Below are experts of layer 9 (counted from 0) of a mixture-of-experts language model. Rows are named router (the router's row for the expert), up (a neuron's input weights, with its number), down (a neuron's output weights, with its number) and show model dimensions 0-159. Each number is 128 + 24 x the weight over its row's rms, rounded and kept within 0 to 255.
After each expert's rows: "comes before" lists some tokens at least twice as common just after its tokens as in all text. This comes from a sample of Wikipedia text that the model never trained on. Tokens count by the router's weight.

# expert 123
router [129 136 148 107 149 126 136 132 141  96 118 118 102 104 150 143 143 114 155 134 127  85 144 104 123 152 118  72  89 105 156 122 150 117 148 143 133 117 163 149 167 114  88 139 121 146 106 142  77 106  84 130 107 146 126 128 108 105 124 187 104 104 124  91  76 107 130  89 151 106 133  91 101  92 119 176  90 131 125 128 103 141 104 143 155 143 121 103 118 130 130  87 111 121 153 131 108 121  96 170 151 107 106 154 108 144 137  97 156 129 114  91 127 104 140 111 156 132 124 105 118  79 119 106 101 124 145 118 125 101 122 146 108 120 112 153 123 123 119 119 116  94 149 116 123 115 158 136 142 178  59 185 118 167 118 113 113  96 169 152]
up0 [146 119 101 171 126 140 117 135 143 143 161  94 155 112 103 137 131 128 152 129 139  80 118 131 105 157 130 100 124 127 132 122 162 103 162 114 138 124 102 135  90 118 149 142 112 132 134  98  98  90 160 135 114 107 146 164 124 134 139 130 169 102 107 143 166 107 122 196 100  97 119 105 131 135 128 136  81 158 150 143  72 112 140  86 124 140 125 142 136  87 106 100 167 133 142  62 130 126 144 102 135 101 159 128 148 109 120 131  90 120 145 114 112 120 111 111 112 164 103 165 161 149 135 124 124 100 105 100 137 119 142 108  98  67 100 142 140 125 109 153 119 126  88 107  89 104  97  94 162 116 114  98  94 132 114 175 115 146 116 160]
down0 [135 113 107 127 148 151  78 155 141 124 133 159 172  97 148 145 131 145 113 130  95 158 147 123 110 141 158  95  82 135 184 127 121 142 146 166 129 128  97 125 101 139 130 130 120 139 120 154  81 118 158 124 117 155 151 135 115  78 149 143 176 102 168 134 165 144 144 110  96 104 132 136  87 105 139 111 116 136 132 110 127 121 131 142 115 117 120 130 100 102 146 117 148  68 177  83 110 104 111 141 112 156  78 122 123 137 156 123 158 152 134  89 137 162 139 181 142 122  98 134  92 150 130 158 108 159  83 109 136 153 141 180 126 137 130 116 156 122 121 156 124 140 151 119 121 147 167 176 140 116 134 122 123 163 143 140 178 123 150 109]
comes before: " |", ".", "\n", " (", " |\n", ".\n\n"

# expert 40
router [ 84 107  81 151 119 147 121 139 127 132 114 141 137 144 116 133  91 141 158 115 158 113 120 112  91 131 131 113 112  88 163 130 131 109 116 111 164 159 140 153 144 149 135  97 141 155 132 176  72 119 158 149 112 126 139 169 166 115 168 142 128 182 155 127 141  95 149 113 144 122 125 143 156 117 106 137  96 122  92 149 134  69 111 128 117 188 132 118 152 149 141 158 114 129 165 110  78  96 109 131 165 111 119 122 129 120 130  96 149 164 138 116 137  81 119  99 101 167 123 149 122 102 115 112 105 135 151 136 148 143 116 134  86 138 116 150 106 162 106 110 174 171 125 131 129  95 130 120 121 124 155 130  92 158 104 109  93 112 117  78]
up0 [116 145 174 153 122 142 145 133 144  99 138 161 131 100 133 104 106 130  88 144  92 137  85 147 103 129 106 140 129 134  96 113 167 152 131 116 142 184 113 116 102 118 132 134 139 117 133 150 137 103 146 124 100 164  92 135 185 120 127  97 165 151 144 153 144 115 133 131 119 122 111  96 125  62 151 125 127  84 150 179  90 115 100  86 140 161 136 124 120 138  97  95 131 144 154  84 116 135 186 128 131 136 107 164 132 127 119 160  91  88 134 124 149 191 154 152 127 123 168 127 155 126 100 119 133 176 135 131 121 132  97 110 121 140 128 127 110 108 148  87 123  93  92  99 129 113 125 142 156 131 164 104 161 114 101 114 114 106 127 106]
down0 [116 112 102 154 157 132 184 113 204 119 152 148 135 101 137 111  91 146 114 132 133 117 126 141 144 144 144 108 100 150 135 115 129 122 124 157 106 129 156 128 109 120 105 129 129 129 123 105 151 111 116 115  97 106  83 112 143 116  81 135 113 108 131 139  65 128 170 144 110 136  96 160 134 111 119 108 134 100  93 158 178  90 136 129 176 130 140 100 115 127 159 104 154 141 106 126 150 125 134 124 124 182 112 133 170 146  89 103 133  88 138 134 114  96 156 147 113 123 181 154  87 166  66 124 125 145 124 150 139  77 100 132 143 128 118 161 129 106 106 119 126 142 145 102  99 129 155 164 146  98 157 168 111 137 115 157 134 114 122 136]
comes before: " the", " a", " his", "201", " her", " their"

# expert 69
router [119 112 193 125  80 105 136 107 128 106 133 101  82 138 144 163 125 135 145 121 142 150 140 143 139 121 153 130  97 134 137 155 111 134 141 140 141  91  86 149 152 141 131  98 129 124 100 155 140 140 103 128 105 167 119 154 160 127  93 131 155 144 123  95 147 125  97 135  88 124 129 167 104 103 118 185 126 119  91 160 155 120 138 119 146 171 122 107 123 136 155  65 135 110 130 122 121 120 113 143 138 131 155 144  80 160 126 105 105 112 126 132 154  94 183 103 165 131 123 112 116 114 120 107 137 172 137 165  84 147 125 163 169 114 138 147 149 122 170 117 161 135 147 157 123 110 153 134 168 132 106 139 119 148 104 108 156  72  90  98]
up0 [166 141 149 131 135 145 154 114 125 146 145 114  91 134 128 118 178 120 148 121 160 138 135 158 157 132  99 133 125 122 130 120  75 132 112 153 159 112 154  98  99 125  85  94 138 150 147 124 113 116 129 130 146 138 183 154 100 115 146  95 141  92 159 165 182 152 187 131 139 144  97 107 184 144  92 143 120 121 120 137 140 145 124  94 122 135 130 136 180 136 148 147 174 160 136 118 148 147 126 126 142 120 145  93 172 105 156 134 158 169 135 171 173 120 145 157 122 120 118 123 174 123 141 147 146  90 169 166 131 155 111  91 134 148 130 150 149 161 121 102 114 144 112 122 169 105 141  94 102 147 143 149 105 156 136 116 103 142 118 138]
down0 [125 123 135 114 146 134 100 118  76 146 107  98 137  83 110 135 171 139 125  87  97 131 144 116 103 133 100  99 127 156 122 120 132 133 170 127 118 132 155 116 127 132 175 154 105 101 118 152 135 104 114 119 174  92 113 109 118 127 144 161 127 164 118 125 120  90 160 151 106  52 120 125 101 177 140 172 161 129 116 174 125 123 117 141 127 134 103 100 158 136 130 100 125 145 113 154 105 133 134 120 143 113 116 186 122 148 128 155 108 103 111 152 161 103  92 110 128 123  82 104 128 133 137  67 153 127 115 116 118 125 135 106 138 135 164 163 157 114  98 116  87 152 138 174 118 166 115 127 116 138 159 113 103 103 175 105  92 136 134 110]
comes before: " of", ".", "%", " |\n", "s", " is"

# expert 119
router [105 101 146 142 158 113 144 121 168 134 119 114  99 136 116 109 147 135 150 126 123 125 139  94 137  99 154 110 129 113 161 148  96 156 124 129 112 120  94 116 113 149 123  92 161 141  98 125 154 128 122 140 146 151 115 147 105 176 103 118  85 134 121 106 143 115 119 103 111 105 136 145 127 127 100 193 100 148 116 137 152 122 114 126 106 155 130 106 126  79 146 110  81 120 140  99  49 100 163 161 163  89 135 119 127 154 108  67 115 158 113 129 133 113  94 102 138 150 105 155 112 130 137 122 142 148 145 136 135  65 103 150 114 102 134 122  99 104 106 138  62 126 174 116 123 165 140 145 101 136 119 141 113 165 106 132 140  79 151 120]
up0 [131 113 137 140 156 124  77 129 102 110 174  85 114 174 135 152  88 173 106 154 174 118 131 154 161 136 156 136 100 158 145 147 156 140 113 108 165 155 159 136 112  90 108 139 155 123 128 114 132 127 143 109 144 132 150 124 107 168  97 151 134 138 102 154 141 137 101 154 128 137 123 147 116 152 117  89 144 132 133 117 109 150 148  84 175  70  99  96 120  78 148 119 132  99 127  83 153  92 160  88 154 139 115 133 154 156  96 105 127 153 134 149 153 145 142 108 107 168 141 141 104 120 100 106 146 110 114 158 148  90 100 103 132  96 183 134 140  89 142 155  79 145 125 142 134 156 123 150 144 117 135 118 136 121 135 140 144 125 117 116]
down0 [118 127 134 161 149 131 162  91 138 140 184 136 135  82 125 168 131 138 140 122 152  73 154 123 141 140 117 122 111  90 131 112  89 136 126 113 119 109 106  85 148 106 121 110 116 135 153 107 145 116 147 102 106 138 147 141 131 121 112 105 111 121 142 102 114 104 110 146 184 100 123 108  79 115 167 145 132 127  72  96 100 125 130  97 132 112 149 112 168 153 178  99 113 121 150 134 114 125  87 124 114  76 168 114  86 145 164 114 134 130 138 142 162 116 134 136 151 124 118 108 143 155 124  99  86 132  91 135 134 135 167 107 180 148 122 133 106 159 117 122 154  78  87 153 145 125 113 134  99 143 127 102 159 102 125 103 142 157 129 179]
comes before: " ", "201", "1", "200", "10", "28"

# expert 20
router [129 126 158 123 113 135 153 136 147 115 129 102  74 123 124 127 154 147 121 132 133 111 141 122 100 139 159  96 100 113 152  91 121 123 154 109 140 127 136 156 153 151 104 165 119 142 107 137 101 132  76 113 121 134  86 139 114 123 126 147  87 116 137 118 109 106  92 106 138  79 135 109 116 123 112 150 107 163 101 148 159 110 130 135 114 126 116 122 138 120 122 116 121 123 199 150  82 125 120 159 170 108 136 168  90 133 151  73 182 141 126 114 131  97 128 109 155 132 106 110 120  85 113 122 130 153 155 108 145  98 149 144 103  88  91 125 149  90  87 113 141  80 124  88 142 142 202 122 139 147  97 163 128 149 125 108 161 112 165 123]
up0 [ 97 115 166 127 133 112 137 142 117 131 108 178 117 146 104 110 143  85 167 149  98 125 114 130 142 143 104 152 128 155 167 131 163 132 109 141 120 107 117 145 106 138 110 147 127 163 159 134 125 124 120 164 137 103 146  94  90 115 146 112 155 130 156 149 109 146  98 120 140 101 189 146  93 178 146 131 153 118 161 103 151 147 121 145  86  82 102 151 122 126 134 168 149 149 180 145 158 147 131  92 143 111 116 110 101 112  97 115 113 138 116  98 130 126 182 127 117 128 122 120 193  74  93 111 107 124 155 121 172 146 123 131 124 134 106 152 148 139 108  84  94 137  95 126 142 126 120 100 132 101 121 189 162 119 102 152 119 138 122 134]
down0 [107 154  89 125 136 107 116 131 160  52 148 146 107 126 153 133 111 168 109 106  90 105 135 159 114  82 146 159 107  87 131 135 129 149 142 131 156  94 132 109 136 139 138  84 121 131  80 112 123 105 136 154 133 112 115 154 102 168 128 127  78 148  88 169 150 122 159 143 119 135 154 143 131 174  84 156 142 123  67 106 144 151  90 137 151  86 132 146 114 137 118 128 147 111 119 148 117 137 108 124 129 160 177 142 104  99  96 136 127 105 127 122 135 126 128 139 129  90 136  81  90 160 108 116 148 101 108 137 159 148 105 151 111 125 115 108 133 136 152 144 122 160 126 147 146 151  92 137 134  99 140 171 148 175 139 112 151  98 131 151]
comes before: " The", " He", " In", " It", "==", " This"

# expert 74
router [116 116 171 143 138 126 152 141  89 146 121 121 140 116 157 137 120  81 141 123 118 119 157  99 126 129 122 132  85  93 195 111 107 147 136 111 124 156 115 137 110 163 173 108 155 148  88 124 142 107  64 107 108 137 134 149 151 125 168 130 137 115 115 129 102 128 115  97 141 127 132 106  95 127 122 147 115 100  72 115 151 102  95  90  76 121 113 135 111 106 125  93 110  82 184 126 120 103 109 171 123 116 111 166 114 141  79 115 111 129 136  69 158  99 114 136 170 126 155 127 109 119 107 104  82 131 145 127  91 126 118 154 121 134 130 154 139 138  88 160 115 136 170 126  89 130 143 141 109 137 118 164 130 126 112 126 143 105 132  94]
up0 [130  97 131 109 162 103  65 113 118 133 157 132 157 143 163 145 113 151  96 140 110 112  90 108 144 144 164 126 159 109 125 148 150 102 151 114 140 155 156 136 143 178 123 120 128 134 106 121  99 133 122 115 141 126 131  99 161 130 148 116 110 139 103 133 123 122 134 129 135 135 106 142 120 143 140 132  92  87 165 101 120 114 117 136 155  95 123 115 123 155  98 141  55 129 108 103 107 135 139 104 137 165 149 172  86 130 139 187 138  70 151 112 114  77 160  88 131 139 155 160 165 156 124 111 113 135 131 168  97 146 167 120 147 125  80 127 116 112 138 170 100 164 118 149 128 122 108 157 136 124 157 103 162 115  90  91 123 108 145 116]
down0 [146 124 155 111 133 124 169  81 137 161 139 124  99 158 152  91 104 104 182 123  69 104 130 114 161  86 117 131 113  98 115 154 130 127 133 164 144  98 100  80 139 170 107 127 123 142 129  99 144 127 129 114  93 131  91 133 119 130 126  85 119 102 137  98 151 143 135 159 155 166 118 150  92  80 122 141 154  88 141 114 155 113 111 110 108 126 103 113 116 156 110 137 109 109 109 114 124 155 166 120 126 102 153 191 109 134 101 111 151  52  91 124 125 104 114 113 130 132 130 115 144 139 149 109 176 114 168 130 113 109 121 108  93 152 158 104 132 125 117 143 110 149 113  93 136 117 109 130 116 117 103 119  98 143 120 142 140 109 182 109]
comes before: "0", " of", "1", "2", "3", "6"

# expert 25
router [ 94 123 139 164 130 135 131 118 127 109 122 111 118 108 125 149 119 125 144 118 159  73 139 122 120 131 139 113 103 108 131 133 117 121 116 130 123  99 127 139 131  88 111  95 158 194  88 137  90  99 117  74  69 143 112 162 106 152 133 134  82 121 142  70 135  97  93 101 148 114 124  88  99 133 121 156 117 162 119 123 157 124 114 117 134 129 131 127  96  99 138  91  98 128 147 197  95 107 111 131 169 123 130 133 108 137 115  93 142 142 141 131 172  99 144 145 139 107 151 135  71 122 133 158 112 163 148 121 139 106 119 127  99 141 140 135 130 178 140 127  82 142 132 142 117 142 101 122 132 143  71 141 106 158  90 101 100  95 132 101]
up0 [ 87 181 135 145 169 116  90 128 127 133 142 135 133  97 152 112 145 130 133 136 147 138 105 106 133 146 118 117 180 138 121 124 166 133 156  87 104 128  95 158 129 132 146 153  77 122 129 164  90  94 168 135 139 137 121  92 118 102 117 109 168 119 130 114 149 138 145 112  88 145 132 126 105 127 121 132 140 132  93 151 144 123 133 121 120 100 149 120 121 166 126 162 122 176 128 138 129 128 131 115 143  60 117  74 126 130 153 106 146  85 129 136 165 128 105 119 109 101 175 125 143 101 111 100 177 111 100 152 137 172 148  73  85 125 121 127 148 153 143 143 126  76  84 128 166 116 125 165 113 115 138 157 172 141 144 127 104 140 109 138]
down0 [ 95 132 109 119 112 175 107 116 123 132 102 115  94 123  80  88 112 141 102 178 135 116 158 103 127 119 127 126 154 136 173  89 132 141 150 123 149 108 150 150 114 140 114 118 103 104 145 151 179 102 162 143 146 128  98 129 122 142 138 133 131 158 139 150 102 141  84 131 115 130 129 138 121 136 118 142 115 186 106 101 190  85 130 148 125  87 124 138 131 136 184 124 117 107 116 100 123 142 114 132 137  87 142 150 135 184 106 140 115 155 111 124 106 133 126 114  88 121 160  81 137 110 129 149 119  91 130  84 109 171 114 125 117 108 148 150 126 130 158 128 113  99 160 104 162 133 113 159 103 118 105 106 138 133 163 157 139  64 111 172]
comes before: " ", " \"", " Candidate", " —", " −", " @"

# expert 37
router [127 166 131 169 150  90  87 116 122 114 123 110 112 167 102 142 175 129 169 124 172 127 130 136 118 167 154 112 133 124 144 135  98 142 136 139 124 121 123 126 132 134 142 115 118 140 109 152 122 107 130 121 103 172  80 149  78 126 132 140 101 121 101  80 107 115 147 118 130 100 162 105 112 122 150 152  91 148 136 108 134 115 135 120 108 164 178  95 108 104 154 121 102 144 140 145  91 116 130 160 122 106 143 154 126 116 116  42 103 122 120 103 135  98 129 118 158 174 157 127 117 143  90 148 109 136 165 163 114 110 132 136  76 133 129 118 105 130 119 138  97  81 145 125 152 114 156 151  93 141  79 179 147 163 142 126 125 110 118 103]
up0 [155 130 111  81 122 102 146 128 146 140 128 121 125 180  93 149 136 145 189 169 121 163 110  97 116 132 126 114 172 111 113 168 138 155 153 137 117  86 119 138 160 130 166 112  68 115  93 113 112 164 157 117 116 160 109 122  79 150  81 127 117 132  93 136 161 161 106 118  83  98 110 117 117 144 140 130 111 134 171 153 140  90 142 120 165 143 173 127 131 149 125 164  86 169  99 142 124 133 112 153 159 134 152  83 140 120 121  91 132 111 129 110 163 164  91  97 153 146 151 103 139 137 145 156 142 128  82 108 146 113 123 146 136 163 160 117  98 139 107 143 102 123 109 126 130 116 113 115 118 132 120 122 115 114 140 152 126 115 158 133]
down0 [130 165  71 116 129 134 164 116 140 119 119 166 120 171 117 117 113 127 165 150 151 150 155 149 159 168 129 110  93 130 166  99 117 117 118 128 137 145 164 109  79 118 149 137 182 138 129 147 121 123 157 132 128 147  80 127 111 145 136 101  68 117 148  73 132 165 114 108 155 100 109  79 123 127 126 145  66 114 113 184 162  85 141 143 110 124 137  82 111 108 108 134 141 176 172  99 103 155 153 152 132 117 138 130 104 121 155 115 113 130 133  99 129 146 139 140  75 119 133 128 100 129 117 128 106 105 131 135 142 114 107 118 100 138 160 115 145 148 134 135 158 131 159 183 140 132 125 119 126 130 103 127  97 136 133 167 123 159 145 118]
comes before: " ", " \"", "1", " Candidate", "2", "3"

# expert 55
router [129 104 172 120 120 131 144 138 162 141 132 104 134 127 134 146 121 119 162 126 126 114 164  76 113 149 117 131 141 132 156 124 113 118 135 148 152 136 126 136 159 123  91 106 114 116 138 155 127 147  77  97 122 143 105 113 146 122 113 154 102 127 136 128  97  75  92  87 150 140 100 100 109 130 134 138 107 146 102 146 128  50 121 115 122 164  88 114 151 119 152 136 129 106 159 138  79 138 118 137 126 153 129 130 127 170 128  82 160 125 124  96 155 107 152 112 118 123 147 138 146  43 124 170 141 166 122 124  99 140 120 160 101  92 162 127 106  98 138 182 131 112 156 155 112 159 158 116 134 130 130 173 140 174 115 113 128  99 166 137]
up0 [ 94  80 123 160 104 165 160 142 117 120 131 163 146 131 144 112  75 126 121 145 135 153  99 117  93 123 132 141 139 101 173 138 157  94  93 132 128 142 123 160 108 148 122 145  93 126 115 124 182 154 130 118 141 114 105 139 116 147 151 147 147 115 124 129 124 160  82 136 104 114 149 130 125 168 105 120 113 134 137 114 116 103 174 118 107 139 146 128 166 135 148 116 133  93 141 160  92 133 143 121 164 128  87  88 143  80 124 125 157 129 158 121 147 121  99  96 119 197  95 168 143 103 148 159 164 165 137 159 119 145 125 132  99 129 138 144  91 119 140 103 111  89 134 146 130 153 115 113 107 137 170 132 188 157  81 148 102 122 121 150]
down0 [100 151 111 115 124 122 123 141 146  90 143 133 119 148 146 135 114  93 154  86 127  81 146 157  99  98 114 103 126 153 145 113 106  94 111 168 111 172 153 101 130 125 142 154  95 131 184 105 132 130  90 153 157 114 105 133 118 102 100 142 118  98 165 131 107 130 143 135 118 122 108 119 149 153 155 113 144 106  88 130 146 140  88 153 133 177 147 101 135  95 161 134 161  91 155 126  91 106 119 156 128 107 148 192 119 100 105 152 124 159 116 126 133 137  97 149 113 113 119 170  92 127 123 124 180 147 121 125  91 105 121 154 164 118 166 122 127 123 158 147  99 123  93 108 154 124 115 167 132 135 132 132 136 158 150 176 102 179 127 149]
comes before: ",", ".", ")", " (", ".\n\n", "^{"

# expert 6
router [123 155 112 135 141 104 124 101 102 114 127 115 123 159 114 176 119 171 115 122 139  99 135  85 111 158 124 124 136 103 140 129 102 133 153  92 119  89 176 147 178 139 111 138 154 125 123 117  85 150 109 142 120 179 110 139 141 148 123 141 119 134 100 134 119 155  99 115 181  95 128 136  99 165 120 110 128 137 117 123 129 101 120 128 134 131 150 157 134 162 141 113 104 112 153 109  93  85 114 148 147  87 132 119 125 132 118  63 167 145  95 106 124  98 121 111 152 111  83  99 131 100 108  53 100 166 157 139  99 106 113 179 129 125 114 129 114 131 127 114 112 113 185  99 117 141 140 167 126 154 112 163 101 149  94  94 133 124 122 140]
up0 [157 134 106 112 106 153 122 139  97 145 118 128 124 160 106 154 106 107 102 160 135 122 134 147 105 147 159 158 128 104 149 108 121 147 125 100 137 129 150 114 144 127  97 154 141 101 111 121 109  79 152 112 112 162 155  85  88 122 108 138 120 128 146 151  97 173 110 132 115 130 118 130 144 132 144 160 136 133 141 145 150  90 145 106 122 154 154 135 132  90 124 116 182 142 125 129 144 133 132 120 139  75 120 107 133 110 107  86 120 151 147 134  93  92 172 154  82 124 114 126  99  89 140  82  93 130 164 110 154  90 139 104 113 140 103 105 120 133 121 127  85 155 104 121 143 128 157 102 122 138 102 139  85 102 161 157  91 149  33 133]
down0 [163 143 138  80 111 135  80 122 153  95 133 123 141 152 142 152 127 131 140 125 101 137 100 118  84 153 113 153 136 104 196 158 162 133 143 155 127 123 124 142 134 173 156 176 120 109 167 142 124  96 125  82 137 133 109 136 137 107 126 120  81 139 133 121 142 117 126 147 145 111 125 137 167 143 142 138 125 107 152 123  93 146 123 152  89 210 132 135 126 133 148  79 105 110 135 164  96 160 133 117 124 112 188 135 116 139  99 126 144 133 126 100 148 124 130 140 122 140 133 135  93 121 131 164 132 114 133  97 176 148 143 130 143 110  99 110 139 167 115 159 146  70 124  94 181 148 117 136 152  83 122 142 123 149  98 134  98 116 153 124]
comes before: " ", ":", " United", " York", " A", " The"

# expert 1
router [ 84 112 127 117 140 121 100 109 140 132 144 131 100 145 127 126 129 123 136 118 163 127 182 138 105 105 119  97 123 135 142 180  84 152 128 150 132 122 161 110 127  95 124 112 181 157 135  92  90 114 121 129 162 170 121 146 138 134 128 143 112  77  86 140 115  98  80 136 146 116 147  90 116 144 121 166 105 190 141 143 139 132 116 117 115 127 152 138 117 117 128  93  98  99 134 121 107  99 119 112 148  78 121 167 166 162 101  70 111 162 123 143 108 100 130 122 119 100 102 159 107 117 101  95 113 163 158 127 143 116 107 156 122 167 100 130 152 103  99 115 112 135 155  93  84 107 139 119 111 126  88 133 119 110 134 159 146 100  99 107]
up0 [152  97 153  94 125  80 130  83 140 138 160 141 108 143 108 155 122 146 123 155 125 133 150 131 154 134 102 142 115 104  82  95 135 139 139 131 130 174 118 118  85  71 123 143 180 125 126 142 124  98 130 148 123 143 143 122 146 123 119 161 151 124 166 138 164 135 118 153 134 191 149 139 108  92 106 155 110 110 119 156 123  96 121 128  91  73 120 139  88 134  93 113 115 173 113 140 128 111 147 113 112 108 125 119 105 123 122 119 146 148 128 115  74 107 142 114 139 154 154 128 135  95 147 123 124 101 134 149  93 160 118 131 122 130 117  86 162 103 115 138  91 154 107  84 107 179 137 134 142 153 124  86 151 112  97 175 146 170 103  92]
down0 [174 158 128 106 114 121 137 150 153 144 160 109 126  76 176 155 129 109 154 108 122 136 137 142  91 153 132 133 119 114 124 123 111 123 171  75 168 117  83 143 143 106  94 119 159 119 136 116 103 124 132 111 129 119 136 124 134 161  94 124 130  91 120 106 104 118 120 120 138 148 123 139 114  97 125 111 156 112 152 172 192 102 140 178 114 137 130 131  95 122 124  74 111 175 165 124  84 145 144 141 150  84 136  95 120 135 108 126 114  96 105 145  88  94  91  87  98 142 151  82 132  89 103 149 125 142 125 160 143 130 118  95 127 136 137 121 167 130  81 146 103 119 149  89 124 132 135 117 126 138 126 145 134 145  90  86 104 102 131 147]
comes before: " ", " the", " a", " his", "201", " New"

# expert 87
router [125 124 155 146 102 132 142 119 114 121 127 107  83 155 139 141 167 123 163 124 147 125 148 141 128 131 177  92 130 103 144 107  95 110 143 107 137  93 132 131 130 149 115 155 114 139  86 139  93 121 128 106 124 160 103 137 112 144 145 135 115 106 155 121 129  90  96 114 137  71 127 146  86 124 102 103 102 136  91 170 145 112  95 116 112 124 120 101 119  80 146 123 154 124 146 134  82 125 126 125 157 154 176 162 111 157 128  92 133 118 122 120 154  80 150 109 124 150 145 120  85 116  90 117 157 201 200 113 132 140 125 129  98 110 119 155 125 128 102 169 163 119 113 109  97 112 168 113 111 132 145 159 114 168 122 106 124 137 167 106]
up0 [145 144 152 127 139 115 101 158 100 146 171 149 173 125 124 156 165 100 107 127  98 142 119 120 117 170 161  97 139 156 107 148 202 113 119 138 111  89 122 107 140 151 132 141  87 107 199  93  99 107 116 145 112 127 110 120 150  94 139 169 159 138 140 133 105 134 135 118 117 128 110 102 107 125 103 114 131 143 141  87 124 122 133 115  90 131 125  83 136 100  93 150  94 120 110 108 132 148 122 104 131 140  96 130 123 109 119 100 143  97 152 153 146 139  83  94 148 125 137 133 116 113 139 162 120 159 124  83 150 123 159 131 102 123 123 154  81 126 160 104 159 110 141 153 108 118  96 129 102 129 126  85  83 143 157 133 188 138 163 119]
down0 [ 90 144 118 147 118 151 128 150 165 119 155 161 110 112 133  75  98 120  99  97 152 136 146 107 139 147 163  93 106 129 147 142 112 130 104  78 135 167 140 134 123 138 137 153 123 106 143 112 159 159 144 120 150 114 130 113 101 173 167 130 130 130 123 109 112 118 128 105 153 132 132  65 131 120 156 119 170 175 133 122 167 108 104 162 104 149 118 158 107  86 141 178 154 128 144 111 145  91 102 103 152 164 109 141 118 113 141  90 151 136 108 128  94  63  84 131 166 127 165 106 109 100 114 114  67 155 105 145 133 139 149 114 109 119 144 131  82 113 135 129 160 105 147 101 156 102 133 151 118 120  86 125 124 153 134 126 125 145 125 133]
comes before: " The", " He", " In", " It", "==", " This"

# expert 75
router [122 132 167 145 135  63 133 103  97 150 149 103 100  91 158 140 116 136 119 112 126 143 142 152 141 120 177  84 109 115 111 115 105 186 138 101 102  96  86 154 152 123 141 131 161 144 114 142 135 104 129 126  90 171  93 144 130 132 169 137 131 131 125 134 118 130  80 136 132 155 127 112 128 146 144 149  55 109  82 133 134 100 135 160 103 118 110 128 155 107  96 106 129 125 147 126 124  98 104 162 124 116 114 140 105 105 147 136 129 110 111 118 159 100 127 135 135 117 112 136  94 105 119 115  67 182 147 165 124 145  94 153  97 123 129 152  98 107 159 145 134 135 123 144 129 110 137 188 146  97  97 140 153 118 120  89 161 131 129  92]
up0 [ 94 151 131 130  85  96 174 116 163 140 152 117 162  88  82 148 112  99  97 144  92 145 108 142 161 143 117 157  99 116 124 126 132 115 100 142 142 170 154 136 126 102 114  85 139 157 131 118  92 100 131 128 141 109 101  92 100 163 154  94 125 132 145 124 126 180 104 123  98 158 106 148 119  76 129 122 134  82 139 175 128 141 136 155 145  97 129 107 117 158 146 150 126 133 127 137 166 141 134 102  82 114 150  98 133 144 111 152 125 107 159 129  80 163 155  90 125 141 156 143 157 125 149 137 119 125 131 145 103 122 119  98 103 140 168 140 140 126 104 128  99 147 113 128 151  88 180  93 102  92 134 109 136 106 128 103 168 139 127 100]
down0 [147 158 121 131 113  97 151 116 148 116 138  85 115 146 132 137 118 157 173  85  70  88  92 140 145 113 147 105  97 121 113 127 107 110 128 141 105 145 142 107 137  98 102 158 110 138 111 153  67 102 120  96 133 142 142 143 103 176 115 122 127 117  96  96 108 143 124 131  94 131 125 178  92 100 148  98 134 129 128 104 106 114 108 132 110 125 161 113 122 109 120 129 115 123 134 129 109 157 105 125 159 108 132 130 107 123  72  76 141 121 112 141  78 105 156 106 146 149  97  99 133 147 132 133 131  89  79 106  91 109 112 137 140  99 114 120 150 124 143  82  70 123 117 137 140  63 162  80 120 104 150 133  89 129 138 142 124 107 123 130]
comes before: ",", " of", ".", "0", " was", " is"

# expert 66
router [108 160 117 142 151 100 132 122 129  87  83 118 110  95  97 153 123 134 180 121 153 125 197 126 107 117 130  79 109 107 155 165 117 128 146 143  94 147 163 137 117 138  90 142 124 121 128 160 100  98 112 168 123 132 150 116 108 155 155 165  96  93 113  98 118 181 132 142 151 102 132 110  90 126 130 155 102 129 168 169 122 105 157 139 103  83 100 116 145 128 134  84 111 105 124 138  92 135  91 172 157 130 128 148 127 146 130 136 126 132 109 108 138 128 121 134 157 128 158 130 105  86  94 112 105 142 146 149 100 100 139 154 104 128 108  96 141 130  96 118 124 112 137 102 141 118 145 134 142 112  95 173  92 196 111 140 130 137 138 140]
up0 [171 122 144 108 116 121 149 143 103 177 171 126 144 138 157 117 139 134 154 128 154  97 109 109 169 101 108 145 118 173 137 141 121  85 116 120  86 153  80 138  97 169 130 136 125 130 115  92 107 109 143  93 198 130 110 146 145 141 107 135 130 108 164 118 141 123 150 119  85 127 138 136  93 133 153 121 112  95  87 118 106 151  96 120 146 155 144  99 139 105 122 138 180 152 126 105 107 163 136  89 186 183 114 114 119 148 150 114 111 142 146 114 116 146 117 162 115 135 130 165 109 114 117 151 118 125 106 105 114 104 124 155 120 158 121 149  76 179 109 133  95 148 130 129 161 109 143 157 103 149 153 119 143 106 134 138 113 144  82 127]
down0 [123  90 115 130 109 166 136 142 141 131 143 114 154  85 138  97 123 154 103  96 150 121 114 100 130  95 138 175 115 147 171 124 162 114 135 111 148 135 142 110 157 119 142 112  94  96 137 153 147 154 112 125  84 148 155 149 105 115 150 120 144 118 141 130 142 141 118 117 152 137  95 112 131 134 139 114 128 159 119 123 142 131 108 101  44 132 105 111  75 128 135 154  95 146 167 149 123 163 108 104 143 154 145  99 144 122 127  93 120 141 125 129 153 160 152 158 138 140  93  74 123 115 149 143  78 140 151 111 131 148 128 172 115 148 156 172 138  93 147 117 143 198 137 103 147  94 161 103 166 129 145 129 148 139 168 163 109 124  93 131]
comes before: " |", ")", " and", " is", " for", "),"